{"n_layer": 9, "d_model": 384, "n_experts": 64, "experts_per_token": 6, "d_expert": 64, "d_shared_expert": 0, "activation": "geglu", "moe_layers": [1, 2, 3, 4, 5, 6, 7, 8], "router_score": "sigmoid", "normalize_top_k": true, "routed_scale": 1.0, "balance_loss": 0.000977, "balance_bias": true, "init_std_router": 0.0149, "lr_router": 0.00206, "vocab_size": 51237, "norm": "rmsnorm", "norm_eps": 1e-06, "tie_embeddings": "early", "optimizer": "adamw", "lr": 0.00126, "beta1": 0.9, "beta2": 0.95, "grad_clip": 1.0, "batch_tokens": [131072, 262144, 524288], "seq_len": 1024, "train_tokens": 740100000, "steps": 2739, "dataset": "wikipedia_en"}
Below are experts of layer 5 (counted from 0) of a mixture-of-experts language model. Rows are named router (the router's row for the expert), gate (a neuron's input weights, with its number), up (a neuron's input weights, with its number), down (a neuron's output weights, with its number) and show model dimensions 96-143. Each number is 128 + 32 x the weight over its row's rms, rounded and kept within 0 to 255. Numbers have three digits each.
After each expert's rows: "gets" lists some tokens that make up at least twice as much of what it gets as of all text; "comes before" lists some tokens at least twice as common just after its tokens as in all text. This comes from a sample of Wikipedia text that the model never trained on. Tokens count by the router's weight.

# expert 18
router:161107082100156164147152087143151115135143148101132129094195166176142089066156175166081149120142154174167129103150136168148138112147082071142111
gate6:157118091104188138098108168141082106114136140159078161161106124101132127136149104143115158115130169123125085127142087077121091123130116124117168
up6:085147128151136051155176079129176135114141156115157104116137126194190115151096132193142118092098085148151174138103120156167116107132041173153124
down6:094145173153119193111110125067133187160127129145170165097158107134158128102092118134123132104147125065162119120073119086094107109101123126097108
gets: " of", " the", " in", " for", " all", " from"
comes before: " the", " of", " his", " United", " its", " this"

# expert 37
router:117187097094134148125144096089129145143132105184111133097156122101157068147079178185120130084114085146130125099133071177171156127165081119096092
gate7:108168101203071100173103079079133120141099172115118144150152139175104124156071139122096173161183122191158122126024149185158101093149146084141133
up7:107185156101070072131143119085155105141064109107093173117153121146098155113160166121122118164103119171143180142142086158207107116150213104111179
down7:162117116094148066100167147137137139172128092080082087165124153145166173117106115069108112150107103120159120178149153150185170140167120107154157
gets: " the", " a", " to", " of", " for", " in"
comes before: " the", " to", " a", " his", " her", " their"

# expert 63
router:140116095152147116119147116149158183131148152158104107093148109112125115101132154133101111130089095136129106089139118177119084110135140111093159
gate1:058071183181160203127129192107108139152142130191134058112152106118114154126114092156100201107110101112168141133189140127171134141108177096126100
up1:138178160113099097180103132131189112067122075144135056084153156091123138134122111145225066159066094130124169138167176129107142179154131153125112
down1:128072118173135138093080101113082103119123133110081143123146133087114117087068156141006093131106113114137066116099091154191164080129095159109138
gets: "\n", ")", " States", " United", " ", " New"
comes before: "\n", "-", " States", ";", ")", " York"

# expert 8
router:102115142131169173131146062074090173134136136161127113159126106140126097127127157156054105057113135143169106109139159107114083137158086136061126
gate0:087101117133121126062145150103163077136126130158114128194064126081119112174121111169101088202139097067095092175159138125112113072104105071139164
up0:112105128109115091158142097124135082091110110104123097103158107104135102124186146142128129209100143133118129100165206101195148122155129081128147
down0:130099109140093122096101113130035072157106165168076141198140082061147118131058144119099117148081139101090088105109097115139103066143109172163120
gets: " to", " for", " in", " on", " made", " played"
comes before: " the", " to", " by", " in", " a", " on"

# expert 45
router:141139111132179150145101038082171108146118081133168139061127130101182068135074126141085119072097134197173104117088146079132157104143128083191117
gate0:147165149102088165116136108116213161128152139187133110095133125148088161227083178144144064098134145182138148121129073046105176104101087045138137
up0:118160090066147096137132121180155106067110096128137083160146176150127052117136088125133102132115153120171142146155138146077115101170137116098098
down0:132122166145151197106147098121078115149137140091108192164074103139142161108128112140119098143068103172159103095142089104170147158127129119149184
gets: " with", " by", " for", " of", " to", " at"
comes before: " the", " a", " his", " an", " her", " its"

# expert 42
router:090074036076137099214132137141111137120168163121116083139125140163163080098102211100135057117137137185141005151108136147126108104136140121080113
gate6:167156168182137140134131127112103154133021076114121129153081173133123153142091155160114101120137085184113147153161095098136106122175103108129112
up6:161115136171079103144094181131119110138114080108104109182135208139093164147128081122134055201142063116108095143136087121110110125160151151163163
down6:070141124087158088094134117153113163141111101117136132098096129097117095127211031088135164078194155130076122156174116099104104130081128162154149
gets: "\n", ".", "s.", ").", "\".", " a"
comes before: "\n", " The", " He", " In", " It", " She"

# expert 46
router:173113090127157164147165102128130154163123125109144089163133109155182117125121099111148157116125177164189093129135115156087140122116117118181139
gate1:123174154163138147142147178143128082187111048104150123139138153076142163196101157117128106119132109134155132115139099105165131100168133152163098
up1:101178099147168178169063098150130115080177139133139103114164170092147088154110089094120155126126164107118172177112155072080149125137137083096127
down1:074105183161179103089139151119110102148069120163116187174119112104149172131156082134125146141123125105091150129156111120103117156129108099133155
gets: "|", "\n", "-", " In", " ", "In"
comes before: "|", " ", "==", "In", "The", "==="

# expert 13
router:138158158084130129049083085125128127076160133151097144130142105116171127117132118127047109094141107117134162119095075088114117143139142108115201
gate1:105154109103176117094125151104086145155169092074116105195125142137061111104093215098059221078196163139117108036099088133152162149158181105108166
up1:065138137146157107078103148115065146140122126078101082196121125123072105162112191127087170124163170125092184102077128111170147157145169085133123
down1:188172127090156100124088038185174107153097133119124124050153114134173137126215117149140140129199148115188137133071175133135146081126221156153071
gets: ")", " ", "\"", " 0", "7", " October"
comes before: " |", " –", "),", " (aged", " (age", "\n "

# expert 1
router:154086063073141111125156071110130095111110114151102070086133185109152158095140153151131134127216150102122130051123178094080093117176121125140111
gate7:083147111112095154146169177098196188138100165139104163151132131169183123166109194147094148129117088135164112171173139196101182086098116149106148
up7:151137108114141112115129157077110122124082112116161118193126141126172147115161159150093160115113159154132129165097062151199072131142098140124172
down7:148162097060111113079118119181142103088151129112154152108070123137108198108187128096178093137120135099133143123154163138099131135093131196139191
gets: " ", " 0", " 1", " —", " 2", " 3"
comes before: " |", ";", "2", "7", "8", " hold"

# expert 32
router:114074100122184103148164114016155119175166080145109077141129148196118153105131109130100137125113125167132106078125174138047154174130130164115125
gate6:157135165117111093109088148143162112139096140084178152089180120131088111079114125122103183107147159139097136111127117145160104098083172107102144
up6:095120129099085153145200098091096141088146161171113140156063135144129146161108139137132104146095135115134128144110155144104164182132084111099071
down6:109063137059195114162130150121202093185112064152132117102110120115126061126139147160126121148189098122093107142149195113156168096156155113097103
gets: " that", ",", "s,", "s", " which", "."
comes before: " and", " in", " of", " he", " but", " were"

# expert 21
router:101115137113188148143132072098138144133152080133105118117142098080133081166133117154122177111080165196184144161159143136192138101135112148128096
gate7:142100147146123110180117196119120174135172074163162137151109138083133073160094111139086124157070141119066097116175117116119132102128102171197093
up7:118136146133135119101072135127117144161164074117115160129094131065121140186111088140148136172094085113092126108118069077154103166139136166192190
down7:181130097111096071101105175115144136127150127182138147070104075117099186106130119142109130145110153179106138097115120117121122142148093119098116
gets: " |", "|", ";", ":", "==", " /"
comes before: " ", "\n", " 0", " 1", " 2", " 3"

# expert 51
router:116139125091196151130092105063140096120168101152095092102190132123111102112168189123131149089122149204156114154132089155181112159158120134101092
gate1:041150155128155071097134161119133118106143166146107161148119137099099142148116169117155169131139148128109088127144114149133071192104160092152056
up1:164128134133121171146140128127102177160074149061152125157143076149141113096152081135100091143101157114135122139106096118096152094151121153130153
down1:149085123133092041137120115158142155129100096153131160123141115109113121097117103128114137188156138116130187088137102112114056151199135135145136
gets: " |", ";", " =", " -", " –", " where"
comes before: " ", "\n", " 0", " 1", " 2", " 3"

# expert 35
router:134127165122131139189157127150139115130142153111133062151145125110206123075168160106144141074125114162179111154163134126120122154152135084110142
gate1:144133155112125143133164081131128139166075185065116141072201108138183142198088158114118039111113141136092103159128117112110142058109137157089179
up1:174165145111098132135085076159129146116099159119092068082158146125171098162153128117138077115112133166078083133162165087098158096136164090104169
down1:125148039126096175108161104133130089084160086127120102177104173136101226121116158116178134117160129164145108116135129077110141106070138158114186
gets: "\n", "-", " |", " ", " 0", " •"
comes before: "-", "\n", "|", "=", " 0", " "

# expert 31
router:181135076134172146140141101121095118131160084083090127115156184145135068137101094115051147032112102123133120108101103139095125075120107097078095
gate7:071156122132135131101152105164119123131116116107127168164072168116143122123167144159120134117169109107115185100179124076137132120088098150187100
up7:095095109093070083120124145089113114139121079093099130169145173139097071099076115070146134032111146107129153172087142065082154117148080183065108
down7:059109140146118065137121120141111107124102198120086148091167138117087141127110156219122085152138090044105098160099135107169136115180096131154122
gets: " on", " 1", " 2", " 3", " 4", " 5"
comes before: " |", " 0", " September", " November", " January", " June"

# expert 49
router:146138167161126138119156083083118107155115111174198164135136096128103180080133154153170133107090106150139117121138165154110121065113079143153145
gate0:116076175092114090066089097026072087147114137146147139132068159151088157120154088162165188142189082131096096165133168102151176122153204136099178
up0:176100092101116091132134172156133137055192133098065101182095158181126097123140128102101113118115091140095103123127163116130158179176154102107115
down0:096148146136118150148195170099178119168093124171189113102170136110108118131115127128140125127066091111138180073143092081084143094137109082143127
gets: " was", " is", " he", " were", " it", " are"
comes before: " was", " a", " of", " to", " is", " be"

# expert 22
router:152067177135149117115149100107165093120116134181177113149138075214122065105116163097177132108148137230126082156138101150117106120151119182160110
gate7:174112085071142131081152103102150136100205134147141110142125144155126085108196142117179167142089083158163053172128092155130145120117070142094106
up7:121139132138102139098124177147069154143042153098073106093156123099120141092104153184137076108206147135147213147079181074130122124191167110112096
down7:033141094065140086119142123080145107149098112103156114095159152075163192148109174152070104074145114117144144118120165077118142144192117091110135
gets: "\n", "\n ", "/", " [", " '", " /"
comes before: "-", "|", "\n", "The", "In", "=="

# expert 41
router:065124096122163107112145073144107127135192174162149193093132078153101106065110199104112120112143139161143069133076141146095105115120130116104110
gate7:125116140161148080188088137126091083176127152151110139155155109110229107120203143101137136128161101115115153137082122075130103153110164124141133
up7:102068152118126225175128144139142175123141187127123111127089084116139170092075132101113108162119126152126210171153133150111137122157123177079131
down7:174103138128112056126100167174102143128130075181126165113098073113138158110056110124091139142160091145104120152114103184125144149189144114166161
gets: " ", " the", " at", " on", " located", " called"
comes before: " |", " by", " to", " as", " on", " at"

# expert 25
router:119102094080218122142140118056097126132162099175124055156126113158122133090126108101117125116169111154166078123137153187137095127140109161135160
gate7:116085139103201085140162102128087178158071140147105161141141060114090095156085076098110159169188141125117111137095085102131084058154151073125137
up7:109064135122167148148133169143144139168109090147124070152173110111095138197092120108145114125132167136197133164162090178145171081152158088130137
down7:092195159124138147185094113129147116090095137181155154100132173149141058145173081140123113120161119125086134132047157097093132171118146139137112
gets: " |", "\n", ".", "s.", ";", ")."
comes before: "\n", " The", "-", " ", " In", " He"

# expert 53
router:134133071136157161109175045075121088129170124121156092117119119137124085100131133155146151111136124169159136122115148149135138094084048143127086
gate0:143130135075166110139131129168115113159127143068081127132129152080120144153183123136145155177210151156169134224133126107123115106123144171130130
up0:125110103124143142172141176178092132126171132161121140117129142187076129166132112124119099107080121124114089115090193089100128176112188114089082
down0:094163094143051132130119128121102115133132161144126116108153101132126141076136148139139164187043131136135099059085151144162127123156104113090084
gets: " |", "|", " ", "==", " (", ":"
comes before: " |", "|", " ", " 1", " 3", " DF"

# expert 57
router:142154103104210122130142042089143130078128103199135168082124089127176161091094128198102153104120123169183103086149140144182166141161051129106092
gate7:149146112087172123095119086127074028179165071132122161133121107080163112171145167129077148105168126153204065150137146122139159156130081185109171
up7:099148126130134134131140181163124165110177152180101076145142119192149089150109172129191078095124132129087111104133069165092099115176142101093117
down7:151084112145112123096181092180131130118076179170139052199179095111128111112098117159186102191087185141124129107085117129111170103116159139086112
gets: " the", " of", " to", " in", " a", " his"
comes before: " the", " a", " an", " his", " their", " its"

# expert 7
router:112106070104168101145109058115128141142167152086110118154172047138163096192095170173047092080098147109204047108092173076129172110134121048110106
gate6:127165175106148106132177076161104148114121171086121162124163079151154092136174062116144160123126134095152056081136150141110115093088098099135146
up6:145158129107126204149103137114166114091112166121122151123094179107078115190104122168059132097134136185132163158154084153106140173108136158123141
down6:121059148115179075188138186129167128158089098138149146092114175129130083116159128143138092120184111101145128125121155166132099134099116137129121
gets: " in", " of", " for", " the", " on", " at"
comes before: " the", " a", " his", " New", " an", " United"